python train.py --n_layer=13 --d_model=512 --d_shared_expert=0 --router_score="sigmoid" --balance_loss=0.0174 --balance_bias=false --lr=0.00502 --grad_clip=2.0 --batch_tokens=[65536, 131072, 262144] --seq_len=1024 --train_tokens=613600000 --steps=6672
Below are experts of layer 4 (counted from 0) of a mixture-of-experts language model. Rows are named router (the router's row for the expert), gate (a neuron's input weights, with its number), up (a neuron's input weights, with its number) and show model dimensions 256-383. Each number is 128 + 32 x the weight over its row's rms, rounded and kept within 0 to 255. Numbers have three digits each.
After each expert's rows: a language model's description of what the expert responds to. This comes from a sample of Wikipedia text that the model never trained on.

# expert 5
router:085131146141086138141107129111146181128095126089138095163111094169127154166144091125137139092138192069131133096152134135104101097144124154120088080031111090076129170147142170158184142122119135184185114103137113137123128097134129127154112125109165165122078092085152127107101095141130161133115144142129141194182116130119108132110115120151156080140142136076135089144122076127099065095117
gate0:075141175133148139131090130135139151141170096110161128153169113142150077140141126081135147146109140153134165157099136160137097119092142139187187166028125133134145152114097147120077119158155078069152108133143122134069153119143128122144109070215147109194141117103196132174178115146147113145142105103115208086105099125101073115130139081103157117093131129101156134125152122125118101204152
up0:125183181152149147126098106117103094147178111137162152168127128112109126160158170130137148157038219103123111143077142096144183165170143082099120125125111175089151120142133103097126157135131187136161098132111155088083118086165037122112091058178131114145129103114102150090158118096085112059118105120091135087094114140112120116088166111123077103147080101110139163108142158153109118112106
gate1:154132095154104178124135159175139113091163092192139154147138159102126135100161182107156171138119120096204157079165191093117140157113165148104179077108092145111078118116091121139128157143162112191130130147172125166148126145089132127127121190104132151144070121159103003136092081112160210110111191171150100107118056141154142106129121175070104130138099096144164096129116126112164145116123
up1:114122096121084140153156179171181148146143100162142182112106128153175109074125087139105063169162145116125169070161191126074158127144153126098112148102133151119191147111104162094082113137234146103167121147090144146062061200114100149125124095074191127059102116188148192098138085128112123104113115198121116195111135151057145128108138156119177143097108178112147128103112101104105096110074
gate2:165204156121143136138142144156094073167172178170127189176120159099107028142127117144118137177140129127125101129196157116151118155074088223062127150152154141075150065129129135103069176155129111091094160153145098098116166121116149185192096138117146198136114140084136155163090161098104140157120120132092133148099122076128102113136120151079121144108121155096139147058151145124182118144120
up2:183058131088111148103061130127170088157063084147109065073137160155178062108090157178082134155143135153148107109121151215154175173134107074110181143102192142083139101137110112156070111153144146150151122134165118153180072092117155112078100127129172109164119102178129092120118182156097123192169099062114152133126123107095174152149180134167146128173102122079131147172146119137130134144119
Description: Sentence-ending periods, by

# expert 10
router:155188106111067147127111176101138134074129152072130066188097098118160129164108101133157137095134141128103144155096106107072112117111158099106102051144096063060145147193151184138135115112099086165168093091102048177133148160171143129131132118086170175065085128101107144096134087117120148153122160151158104127132122102156105081117158105156149110165116120098080076124142142159141072141111
gate0:127096122104121147110127109154146113091158115124142145090193101149089159171121097072086169096168137115137132144132166083107130090099208114125163139133226163054056170140134180091165084128088110111069143168109183143164128053119149147151101067195108187186108076149119150130105095121136058156159063157187095122121143152134098123126139145124115082178174187130091098127090120133167195175142
up0:167134113134134092073167119108145103114144140103080109154119117123097114114122111072108114131120173168156140138135167185100101150121108128103113108142166089198196153106093097074141118077098186113125063149106087173131050135133063165122148109110095181164105092152082121162095121194136174056144119123074160140173158128135132109134097102119127167124101163123030134100122130135205133105141
gate1:128088126076110123174111114139114121105093158155142118108163136128150142148181146124146125213158089102145146128113169073143174142105110099147119131130166100134182175157162152083198110212136103158138129130094117129108152122124116112077107117171110126066112138127153073142149142127115157137130157141132182050181149137115151105167122118134113198132073076113086152168146105098120108142049
up1:104122171088096128143184170120150091138110198162086109182088076095098155132108097124138106185152092155130069045113107146191123142149123160101046165116124112105138112156157165081104106117079083116072160204068129145071142171171057133196143130131126097113117136114142164100142150101129100166139123122160156089142148129124119110131127121187119143116116101143069105120147081136067114158163
gate2:089172182131140109132171119134088182130084152102095132124137086122124069102109137154175143103113150110101134095188179134167099136117129164108068202167121174169087131192133156104117116102026177146162116120139091145160104148110136127098126113118083157149096118121197127107179117129113127123177107078107066142115123102107119106109094092160190153104096096113121129064145144109196179066068
up2:123124133117134088111164135138159128117149140153197196153144108167125102110126094140109157139129130096180173115117143114054108130109042194116164166157178142151175061091141184120125113120146097144136137080197114152186136164119182111126130186112085096128124176143156160081151143128144163166139076151115106085129144137092043148098177085072120163112128093095214167176127150092107158115111
Description: Table and name fragments

# expert 17
router:141173063114067119095107153123165159102111124091094062151119069118151140139118064135135136092104147128125124152140115126090047122126126120119068101106100063069109151172139149116140112102120124142173068099111053175130123162174155108144133146104144180092073128096133149083120100119122160133114137121179134137159086108131139134111147114134099113189128118080139095140164138146119105093148
gate0:091117159102205151143093101149136082088125097133066134161116141144135122137213091138171110105114132133133176084129128163106201142163163161164130139147141117153112115112186128133151187187210147144166150052120106102110090156149063148158136134118097082128122163050133111139116182067148152080145117129109144112072173176110135193112143141119153095134142202090103151118148114061142170125129
up0:112119136086088110193109162126156113147193119102139123131119139107177045122183122137120186147113120138128104132181100120163097163099072187151081115155139138171109084149094118170168132055128153177137126175142101108153122113114094191135139158126123151179137053092179113113096039088095099120164098078141127096063173147124096119209166206111119141110099165086133123100120145108179148148067
gate1:149173179071148158045118165122172148107151137166145100196175166135105104166109087103131157151116145129100135132134155136110162081118175131098220085081138111164146094145141149132135153165137113118166169148117146120118118107165109094204134130103139123147117171149170139078140124115096166101154111133086149116089138185144091103121139144086137147152173177144121138126123155144069127160129
up1:150121221141096149175082132189115141132152110130128179183158150179142173120111132085104139116137154142151106144145169126129056093115177079145133109129096061105096122109146105074151064141151160150118077128108083079136131121113130138117149112036093178120159147104098128097140102113109111099125099138182123115131134094083140156126102166115187062128115151113124042137124178077172113117138
gate2:128132125148138084080097138135116162093114109111077065106178140098092128078158148153105111144181137054186097133118155153204154138167049079139165103154188159095070121154176156117085145142135120149105134168113124129129124093092090142123176148154144144156161145094158150155119134152119105138114083100114087101086166163144146140165119136116120085169112150144081088161171077086129131127173
up2:112169122107091164153150153085109139116111129153113144178094072159139120086111134122128091126108139145141099203122132097117089073091160159146163155139100101068154141164127092150089130097100163095183115174120191077054139179126109113191140129126131173136040160111131154095150137191148113128160142096126179091100156125162126102151145122137124180118137194120180087139097077132086154102109
Description: Capital letters, abbreviations

# expert 24
router:141124074126105137083131128120127168106091161112151117125105086118112124155101127094137111098079169134133126140109125070080109144089148121089087105179041083062123131142175139126153128078117135134137091109096096113139172121162085130161092159094131141125116095041106209129113074093132062134059122119116134102133119083138102135201163100181122113133140120113154100162205146131137131111128
gate0:056122174087122166111181133158141143138117159102098117113074146179074140167105116143190090138104139143145192146131161112073156109157079141068092122132207164075179173123075119108044125144108081161185164161135157071081135143107159202112191153090121109182097110126123162127128108112104147097071094141170140148113190126156110123114118124149116129103067117160144198081195095139146155156106
up0:077156091060152088119082097107126123155149164135142140128177136102132117085099167104154124144151149130204049115133120139086135129147197182129065150120120201114081155106132197115079195135143157104193160221175177119159178085136168136131149126117115119103119098106178153160202152075128103069166107139142123109130147128152155145124136084117132123076214097061135156069140094116149149145053
gate1:211118126093167102096149109145124191108095163081066079169155087129153137085160101136094061167135109144076093148111187117142166147146088166174116154079128119137129072136144132124167155176134152133145086100128165110196114129164141106164150110120090136078121181117166175128170103103193155177108140099128111111123176138110105138115103139160149141098155122143142162200092136087064103130099
up1:134127170110145148171160114157108070187168124144180128146133136070180089124139086152222161124152141115114150089103080121098245138120182150093133120161129072134155128114176110146172106150122150103183141171149121204102092085112090082138142149114113109132101151141123092135171082167162138132132135071134118095121141125159119096051141171148088095179171132112158158188140152112192179141114
gate2:089129113145159150135170127188061120163083118172125130149141084056188059189144160136162109068103114144153125165102102122119180109115128114111181107174078149092092206130084180126093106083104072110096136148100119189129097114129104127075144140084059144164189152123180075138184155160174115154156146098157139098092121095161156163159117180147047160101149113084120087145177111166154085136152
up2:108130098123122129098096130126141097096145139132213082119126147072138093100184121050129129147096137123125096145138107123164164085134187126134099113129100106137109163154180155111207134112087136087112093116140156124130213194154111120140121129149090131158118158156157136158134161104079083115129091141122116158115109153183165061148139098168111070119180121181127119165072136110136073111132
Description: Table cell separators

# expert 4
router:187135119093125134095123142166167110078118131000144083116146123148141130157092103171163121139137112121109162144115174154139102162067139121105121131122112042115112172149122165123123123120066116083200086102141105176169119154117158135133046088122165084110136101077170146100122083126146155176162072130166146102117100126135173126104148091206126150113157105095166057135119113155160104082109
gate0:063165154125108148163106096163126104120166138149077115092113105091157087125063147096153109151111213138177159177100156180138179152138125159124114142140136140149093173089050196177107166102128118124126167138109203118139164169069172099131079092139123100137083085110110165099180164168154144163176140157191144099106154143148099116135124141166149177093138117150123157125159130053145185173138
up0:093124157088095156133121068130164118102122126165053126107143167079157121098152150148098175130163133138130168149130112086177208155137082102122112149143133080124103135162134198201151085155112106096144200100137136152135104043137086157148134098181125144112110127123151156140215139085147102176138111094176159098139106166195045153157220163113201142102109104075166160103102092142133121118155
gate1:166089094130157212113168151151137105163096160100089177142143119195129173158126108193080120131142099115236109129126104123156093148106115097119126132115129063126145167091128115109067138073161121112125189151138175084079161128167179167106100172124137104148185084164170116168167117168176133140177125082127118078182090092145144108162121111191149122135075102140126109127165147104069157086138
up1:160117078104130171180110118154124120164117140189084130179130144173109096140122132184135150129082180070179040130115160165182073154052174139104128206085101112088116136054115097093161127104107090123172203107131098162159119138154121122120126059160151116117172139116208086153167089118146112167132140093136058120121066080171217184129096124121109102162109122162148101130105142126115101082081
gate2:071077144097139107117154121183137118150099140116100131136165133130076069152154185130123146116164066164116088176144152125090162156123141125157087118174123123083119140053133059161132166129156125082087161087110193142165131135113138078117142105139143137162160095186161173112112211151171168149163130117106205073090136141102138126111112157123158124085120111147111168110049158121116094139123
up2:148094085158062110131115115099129137187121122105198106180123110114111099191129138148121153092106132085100160137212145117071155153084136101094133106171150144148047116027104069152170133128152125100137152184147117057154141112121122124116138111137126132124150142151154131161138146141111081155090107141113156102070171187068073113154139168100143099094159167097160079110109145109205135126081
Description: Of and adjectives

# expert 29
router:088184112157056115161115130138172116128133108075162119154143133093194122144059131100133158138100139141163083123108160114120083120113164135116097067041126099088103136189131149125110092062056130171180048052097086145194124106195119142157184151142132148116086123091108181091156100152160168099149147155158102108147173152131116144060118088163114090103137119122096096173132069109107109112108
gate0:130155132122137105156091103173102181153118121185141128115122162168135106171117218102044116137111132078134155092096121155123127135094100086089125092129144120096114116148129151119136136139130044174152109089142170167174130118121107137115128141072037121179139151138115091165098148116127162053088099072131143159125182149096142099080182156178189177116125190122119137106138103127114118126097
up0:163105166163077121079109139147153088119182161181121121133169122142138112104113120141101138143109163093144103119123137149113126160116142171121101160125131107058182164084117147143087137096116039129130127121128114153118149068127096109154099117202072110143151165225162095081103128065120099130127127121091118153187179137100078128105197182144110147116065170131160149135129119166164146135105
gate1:094137125128175143155149138092088146112113154107135152150129113137161118127145158150141131094155139199109121142119145080059085152131158076138123146136182114131094151106181159126141188118072138147151115093144128090119093098147129158097154150190094151139057061138123138161149179167195149115093182136098184190146129104126127158108197134181135148105050199066128140113157136143106116118141
up1:205144121116149151105124132121116125125151133179158074140126150106119120112186146154097153107056135142120132146138133158148108111165125144161097125105158083102148109162124142147142168120119048115131178157127156096099100105125087112218132119139053111142144086146113130100166087146119140130174073121110146226122157133073106202092102143070115184129089190122162194093112080116116132164112
gate2:068160115126073126133134115112139161180169156209133171098088184139133092124088140111094088114133114097145098100108179132128147110062206174090133131118143109119078120149086098099100164115147121140152101203119179145178102138104152118134132091156135128136152146099142098127128120150065123077143078140126052176081154146084091128087179159170164119149171137125181150143176164139166141131167
up2:171222138138128098131099156075049146094165154154136137105086135152134087126128185073087100138095160167102145111110188027182148134084147139153123079135106083175121145101119122138095125147125156110155082137116099103140157099161136091114067120114144146141136210051137164162096118154158131079115097112122126133127183153159154125121157102162160130173175153095135128122131124134143145103135
Description: Opening parentheses, quotes, numbers

# expert 21
router:131177089086079167130121128114167118095093151080124082120091076150165104197113099108131152116108153141100154148113098136092069126103145093118081086118118081065111162174172163095144145109114106176184108086130045133124119145133166129126173132102141167117104127062109164101111107128138143137109137157141161169142121103129137091112156063121134088184109136100094087146182148109109074056139
gate0:174157113109131098096132168232098121126109135128146167110109166173169111127111100156152174163110171158147124094157119113179170102173105214150073085118093153104106135176138121070118116154187144133101078163162074108108164156151084113099169115108108123218099074063143125145105192124099139108118129163095144114081059127156148105097127096162180076098156121133179150076080158160112127093155
up0:138132094099151123061136118089126124154110122115193149104147079110147105115123138157098100149162165097142121144104134124138086127079087146084087076121084178113107142046158153160055104159144153109102162173154142110106139113081149160097180119156074111140114162125166143141116115099123171124142106184165165082161179092131114130098086094128156165121118117075133116182103089162074127183132
gate1:083086167099115142118165143175152130115118141077186132171098029153136085195137095134168086150111111179125116161111147195146047134135091152118104086105096096150125162137172127111066149161088080083180109147114109103138137121183120173159131137126152129106131137129128119182132194134094112137103183108125180137117137215148122122171103059101161119155115122142114135141115169086047129111147
up1:145170169092064128134126129170097063198107131129144122150128129095114132147094093106132090181132113119113043093154135135102130123163152139076081132100090118122154079173152140129170142098154083149143093061138083111167123141118122098141109108106166115147094190177114124111141116123134107144133137194098144160168120135063094109092165150086135136146082198071121121098119142130159194077140
gate2:084124097159131112158149127151150196119104102146146132097139129098144121133106125099160109121139162166126190092149132098076097121145156103145111159118172106075082116128126117167092132129137103124180121177077121089135198077063153137146137107142134158097103129139150156155146180121133142164155183124162070137122161125125139095092146116118177141136152130121034138095140144162088162140135
up2:108136153149162091107100099177117104089195074131092147133135154138129084148186200167175074121129194137135194139172129099118128115118133132155128120105154056189097127162147162140125132139157176092164065054158109153174086150120090152141109164131100182198056146108136091123114112110172138119125120151099121118183165116150176143161115158094124180092121129167108095188178116095124078110130
Description: Counts and numerals

# expert 20
router:136170099124055173120085131122162135094149110044126069148134090132143124154137080098171141108105150132129107182122144126065101131106149127134075089098107072099148135197135166144150083090139102157179082085141060143133138149151161115150133124099126180106103076089132160102115107137134100130123162128140133142140118096135093074111148114110141130130131106097072066167147135125107107121119
gate0:145125119104155153132124102133143159159148138159106133114121117111095120070119160113146150135134153146101155090167102099144157164144147150152140083147090081102115123098077143119098091086117139075128110162056114128104148109134206118186158181130159158112148109163150100178148161125176111078147094108123025187139114097099113105101162156117109105101171123131111055144118066121150120154116
up0:143106095077135118174185119139102163126099144140101149131128158081113127148169186199134131159111132123128167108172130135149105076084141139123071113136074117121161099107157100097109151108179128140125160154103096179059147100147102139158091128175142162121174128199181141133127109139130118127136102122108141116131149130112161090131176133151139161123113182224101195129164138149151130043089
gate1:119134164093140126100113165092063149131072134108188157133163116154122100162113096087131170151111144057119139159085145168170128114141102162140102154138135145104102112091138144185130128146123113095074186124092146113144167158168128078149096079089108138116148119160133033175124128091111126086174101166101141136134147119159146130115109161106169108095198175127094110131088065107140097110124
up1:153126079092113168122163136133153134095130159160139151097117142155120143179137089110075160089106147110154145082096195130115165125118153099137109118115167108087163140200130123063148129134120130086111091139081143182122143141156089151088104111155158137216131147139108112151096103165121104132157129136164142070090149204119133141119111083115123088124201100156138137148059142124106128124131
gate2:071139104177122090174082129175143095117163146099112087066121157181133130192155163038130169101118154178199137093117152090111131117099131148127133070199152166120135085146145212124156163132114099129069128148118145150139195142111132160091166119097081134178174138124106082165063151161158104087074158103119184028039161141095077144102101114123135121140119151081129080089119142131108127159132
up2:143110092128149140117128130145132103112122084127131097163198149139152142079204157095137105194146110150116189155136125110110131148100163145056096125135123116142113122144080126109085119083133114101092093137147123177120135122151092136116081159156153157123122168061102178147131173114189154159145108186140080147054142117162140154104081115117082054140095090102121096101066124148085104148206
Description: Family terms, born, table numbers

# expert 8
router:099173080120049182154110132142141158097137092074121067134114092162147124161118111132154134113084123127112115161153112134080110124089170135140054080107096077071134133176168172113133099098132099186165089067119049159139149147194171124129113100105170144102055095102130168076121084130101116135119158152126111119164114105152130133116157067125132147151116100092107081131156120102138103094110
gate0:099133144105099067197118087182129138126164048117106152175138161140076144138129210143097119101144075130107132146123152145146070082127090148092130145102109107096102153133126088122128134109147114125125150120135095132071114115047122175053178104120151119129158122127111130136167113096128107140175132099153136109156095102155083126155132114164108148122119140066109171114108094172145155115116
up0:109142138121147151128128177122139092143191139115118153103098117132101097148100097221102102099182150109107127137162102165107144173153127137136111161129125091124135148087111131116107127116079082128104185166104169134112159172155121137061086133170109118150090055099169135071136156168118166128060137097093095109082115138105057165081097162220080157156166142085189135067104169152173160134138
gate1:196090105157053138127108058164092113137153081176178141162163122144055132081168172139136078198208157172148109085112149112115117134177103163137180089172116153093145110163140083131109081107150140111096114138107112134158153092145163150164117154165175118156148159154132131142126123099081114137145147122132109095159143131135145148149139150142067171174111144138171132135060114050120124157147
up1:132131097167126134110109120077134157169149070109093133143118156140152100131168152118107150124130157099144127171134145116224164180110140110137123134137116209075086135164159177072155099082116119129144058090099116106159180211159113083131136132102135149127146107133101083065139154120142083060098070113111094143157133075081105126155118178157164139107161139137119178121146163104131096110144
gate2:072122118153114030155191120144103121118149063132134221200140131173160123096098123120094117121115145132174183096084171182086145161115133135171128120115090114064113142119152137109115107095087143165087127171144059182135096167101208112094130116082130161130099117171131148084169105173092104139169085105135159121157167087205131155095160124113112099050178114103181138106171093152187139056138
up2:154172158079166109110096147126104172155038157119140103175113132103172153085134160129094079091067115142156127102115077077142125133074141115107137157116082119148159075142130146118170128135148100158090167104115123173144140086131134143146130152168145130095143090129174132135079133155113172181150120182114152151118165122074153192109140151127074193147125125126129138129077097133104081114147
Description: Quantifiers and common words

# expert 30
router:113153082120061155141085140146167149096148136049139091126120098132147116205114114118167099103125135123114115191153107151103115132080156108121064108070117062070124181179179156124128050098124121188154080078164090156138160143169146096141128128094166171091093117106167167090099099131111148169109108159149111126151132114152101121130159108167116092112094138097082058182143089157139104077092
gate0:095107166102177137107146128146141175142131133143216179095110121084077130094198128114136120138106190124117098146201148152172151155187141133089081191187161134092081146135160161074091135100152149150201123155127085169155115140135156138159111165089130075068152112083134114102131177108175081096057119136108093150106112134111168160142105180155134136085073085191148124168112132120116105149048
up0:178117121099137186144165158143138161149110184146110140173145158166085130081095127103158094151119189126123175088129107133119105182091154045135143194139106155124114117093097121122101085096120117070138123146169122130133054069126104084112178103049124113119175099146145096179139136154130156136110128148171074090123073144088121116107102098127150130135150152157075145150139154136064070144178
gate1:111108127127121066093131126103115128149204148130159145088120087130115118154101129182109153134146121095123085085085172217095082186157167131095159152155166086126032159130156145109204185176167174158147143128166150171103135092143100148145127073161121141081148142074106133155181124176194119137172198129133106134133130058111177074109189132141156117131085097133133154131087150063095101175203
up1:165129123118093147171097142066105098162152093064097132124170175150189182117195076131175077088086125151154144105111128170085129126133112164127099157132176105111132174060133121100136137093100088114094072133087126106135079142080153081131139112122147096107129134095124133151119141123141132106134147149118149154091140127150172130093118152093122128120068137146179112150164118136108149178128
gate2:155128102122101120121122177119183098127138102127169135125163147130173137115133178146135154127173162085101122115166083128165167119097105137117117095119107086145107141172177114081116119119113136116152093131139131226080139164132140151144159159151140090142175134126132103117140084089185105182166200110145097105159121120081084145146161080098162138112171060152127145125181044091060146097158
up2:123164095174165165126126083142115140119165118109097166136160121151140140134115105108124174117169167146128176125130142138133112177091123120102142078177092096129136140150102167118136195150171121106126147130133127147149097130173164149154126129132157105122098131148109119105107110132144101165146204136085101139145060132151115135075098120174168156124108081061103141154083115138158162131151
Description: Mid-word letter pieces

# expert 15
router:130193095125077190151102131149138108150137111111094092200128140160206058147145122145114153125078131143121180156104096164120098120132130072123087150137122090095098153192137159110134132093102086170145114122155075166135115131111151097092144180114135174107141161144109131104107120121153181160111224153174171146175140126168104106135148116135110150158127153127077073157169091086132084112106
gate0:129072096132132142114088203152128090036132094172140110107143133130135168071151116136146079139170103156122166158142141108158150102112106171068126125064133118210138149135116131173117121142196109166160113166157100146138146083091170098110097177124117141229139137065111141148090154138138136091115125119164071128134087095131155168053156143182111140134087084124152150123122124096176159187165
up0:118128172135165202117092151086133077099035095123124099199147147112145137149109115129131150149102115133115116144106130105095140085153108133129136157095121107150060106163121132086178176123115154126134215150144113130126077121099074147147111135148059110096060096165153099144125195090086164131186163119115131190161121084155192115163152139163115083166084108149121114160110099035098127137150
gate1:116100147156100126157122135114099144135126045128109183178086149112128118145131136109161089131144116129102137106155164102175129128134051108088135156137145121135102148193128161136150179170136097153101085101082166140059156158181072158091109099099113144125139089127121098089095136118142117079080136113163076118129172150105097084152126112102116081074182109136094116175160118104192129129183
up1:150081117090086185122102098123171162156161139187126118093081097135129105112158144141137108165162125070136197106135140181134074085151047115110157091111120075128108110152121115103115165109122141109119127122161119133055083116091128160127111137074151114157080170148180138144149155088102145073145151123217133105122106081103163113113131083129084112111101164102117101121144099132148132080156
gate2:107133109160062132126207147184174118166111105118182078073144133174131123136076171149064133175103093156165110113150160124138151129095074123141161106095148142146205080135136130163134106143163157098170151206107137158179112159143162114126138174094164173091114101095128107128089131120102168104136156050120136182146115133124173077087156136120143020146150126151075111133155146127092133171088
up2:091152139070173182110059159130120154092116131139070117149139177127232158115129148114084095154150146128114130138150100149142167099162097117086102164087186093129114079105066144184107122136098115138111118136136103124107118113074124169094135125076125113078143139136143157153096121130087128077168112058131103146131110103147169112116103140125099103145145145142152098080064095057142125182107
Description: Colons and list connectors

# expert 28
router:089154130121142172150082107142112177121172154185121113164115113113138121107127110147102155138085123084206059099127103151131094151143144142163112124139088114079111168158177156137142090096193155121119129150105123166128120187166153149117172149054111182097131173168141121174082129102151115107131109124112136129178166128133100150144119145193196052137124104113039127132142106154120080123095
gate0:102144121116161134067100131117176172145103099167109127144121157173136024158158094168115153148106138136184117103131120161115186118128141177125097124150088141062123108189143120116067087131111110103106104149205067130109160161165106166122090107122076150111129080162140123175165121106099117109099143109159121106110101173153058056148172130150167120112131100072131058155165148145065080214140
up0:120154099157121129132117161120134110131135052107149091162068119099115139095163171101051077146128131145170108041156129083108083115141097170111155104112107068149080103135100127152144056170091107097122147108132123140091054095193187115136142199099122122126160124155131189189160152113100130080179122107169145090170071173083092161158181156162081151140193140091109078096122149107129136117169
gate1:147188091110113154131116151057105123108134023130182150130116122112179074166146115133149118150132072091103122105134215150128141140160150103149117106139144178115140136136114050145083090075118106078069177105103136138105091053156139123148089093118136084137104095152129122112133148114145144116124158148114101118090090155076079126147153171072085143111123113158125108168104176156055133156114
up1:101139139111175164165086116138158132191174137155116172086205195126094135181129185131140087106140131133163153121122176149195169135158125112076160150112152092167186175163104070099148117163154159081167155157076130128054129162124096115087132099124162107158144086120123120132140167120155176127131193123101200160108135112159107134064120102107176124100122119141112151140127073158137186097148
gate2:150120169173078112116121165101149166160159092101182116207072166128108147125093134098118161069129133067107122168152107088119080117129092128155100104107125111147132171111106099167182114134161142167072187148108123186117159044118079167126099126100130176189121118196142090144121178147146183149069130111064112117126126138118158135078228084151104178142193158117070127124110195156108078152181
up2:139188108121155133168102067138131155151112131121095168110079118079167141147107115126149136140148133134100104135153165127120170133126191137121118119088124144119122130121123137135164149150167104115123074141108130154049123122122131104107094116150109071114110129146149128110106145109107156129188120137119119223206111168142095115129117160178217044154102126143092106157064080037075101155135
Description: Prepositions and relatives

# expert 2
router:138158097103074152128092132151160097054114133029115076137118108162196120150087083132155153129115188114116132150132112122084109165136127157121077092101104069072126164155116162113138156116114097157152107071140056171116143128169166113166136125097161174096119141075142146071142100138154144146148155126151118147192151129133120094131143128175129092129126148081106056169165092129122120126114
gate0:098068141082142124161105126161137089052130093117122111128156148114192150122110101105180186115137101145117175106096148141135136145203112121101132204143145100165070123110192175075124154143110137141056136156124177146139134133067121129118135152139138128107171171128146122096115125093154159050171115094125145166148132111081118091122115070167171176121124145119046112139141145097150165125156
up0:103131137176154096102175127151144146137154117119180104130083144028123117135165186102119149156124132161109133145151074088114107108109119124169123149154100071145114115093053132136041063170108113168076150114089124117152178148107074177121133129127118131087108142110134143169114147125129161118152141085108174087102139135112101139172139160121119100131125098168108130143187165116115103125087
gate1:051121144108099136118121126114098132083140096168123079149105118106155134142145149087132126146121102178159177076103104172164123090065096181137107208135131089112113156082137136120112112143107107161107173158195113141140043073112083126197136084117117107112104153165104137120109136109114128148140154145177139111127114121103121169166172196053131100113155130183172074135116165078162162110084
up1:094132130114110146134139157175196170135132158173121114098122159105151140200096152120119128123104147124138105118110103162161128114111115090116119143144082113136161147058118107078168210136109108163136144092140133114172138093151174106092106162133129170092094142060142154116155116124139166077110169183137140125130092098094152166132179190051116113163187149157111123100111158137135166088122
gate2:125121163156051086140128221182095121112105080154137118114176095131097166089134110142131166152143124148173129114119142140145164166147113123113142099106163112075133153140136138132156097147122156201082086106170100184132144130167198110091194188145058152112149148135121162138154194116106079106106159062085118068164148145033156126146143119086180138155118135120139140172126148113114117133164
up2:118103110105190152149126113173146151129109139162149127132154092180169060125150091146131114146142087138157148159096060125138133129145102156149147165161160105032139147150164063082119149095147161130204143107128160121075114180111095159204143144120139110157113066113154097137107114113141151101160195109111142176123123084122127103128103141172117116134108084230059133077107143101087174179097
Description: Article an, name pieces

# expert 7
router:118158080103044144124094157108145150086115134073132061170103098092171145180113112139196128108134179141104109157151116132082090120091158137103070071096109070062118153194134169123143091099107102153174051084109056179132158170178143138159130123125133162063119136137123163102137087126103143166135141119143138162195122114169126134128151096131115112124096113116070108154134113110087090050109
gate0:113116158156112113100188159216163146154168084159138176118150128121176175137113166138148117117161117179131175167114158114150061139078122193076203167043164117174099103098157109115104126086075083171144142105108129128162158115153103112170090099078179144135141130109141106080067159169080120149155147110118101132124108141169192150115184128127117080128122104079185117117095073119145122127167
up0:224130135141109095144144170183120121150171155099115174116115106133129136149216157068118105109192097056183168085138134064126066123139134121213127141156107127131116128058185097116091133121146119125105097150061164125090166100168112063183123134189090105133070140114095063147112162089195143136139069108114145146104122100217094130116145093140110082100067131134182129171139133083091142138087
gate1:058128119116131158167181119152114119114107112095074086105164115132110142135144210147149063150164164176121106115129146137148138092132123106073143181137140138127174135155168118147131088164108148161080082104099077176139110148144147129091102133113093131086143109155113184146122110114174116131194140158067155139124181142141178175118074100160146118125128140178095077074157141157156159142163
up1:131130098148123112198144135103101134122107122162133120173139133175170089082088168176167171159213166141185184089138142142113124084126117067174103178184100092160058159111117143163134105052157165138175154118127148084141135119108061096108142143125100146117071134102085142104091168162090072113178140102142139113151141113139151144154153090116164129100055165148056169102091140101114117079171
gate2:126154211124131049122106132149192141111076167094144144158122092073124145112136148152145147090138122103171115082237059108165128162172099190168153087119076140097149151143163167145103070110081128142148180154131144137084190113134124209156167117086074155130135125161117130181099161086113094123134108068142101098119134120149158165121161130159109186151118152179151131088098126100113091077110
up2:126126162127117182114120192149209116114148143107116078183152107127150141143124120120112144122152139098194142082141143084096126127188086126122022151106074140121150122115158143153158071076115159112094061078145124142126085096137133120083108102121153102082135139134126104100055100086154117103144107112133140088164111110137173103065122111112161105118136096154111075105090017074101176127132
Description: Unlike and word pieces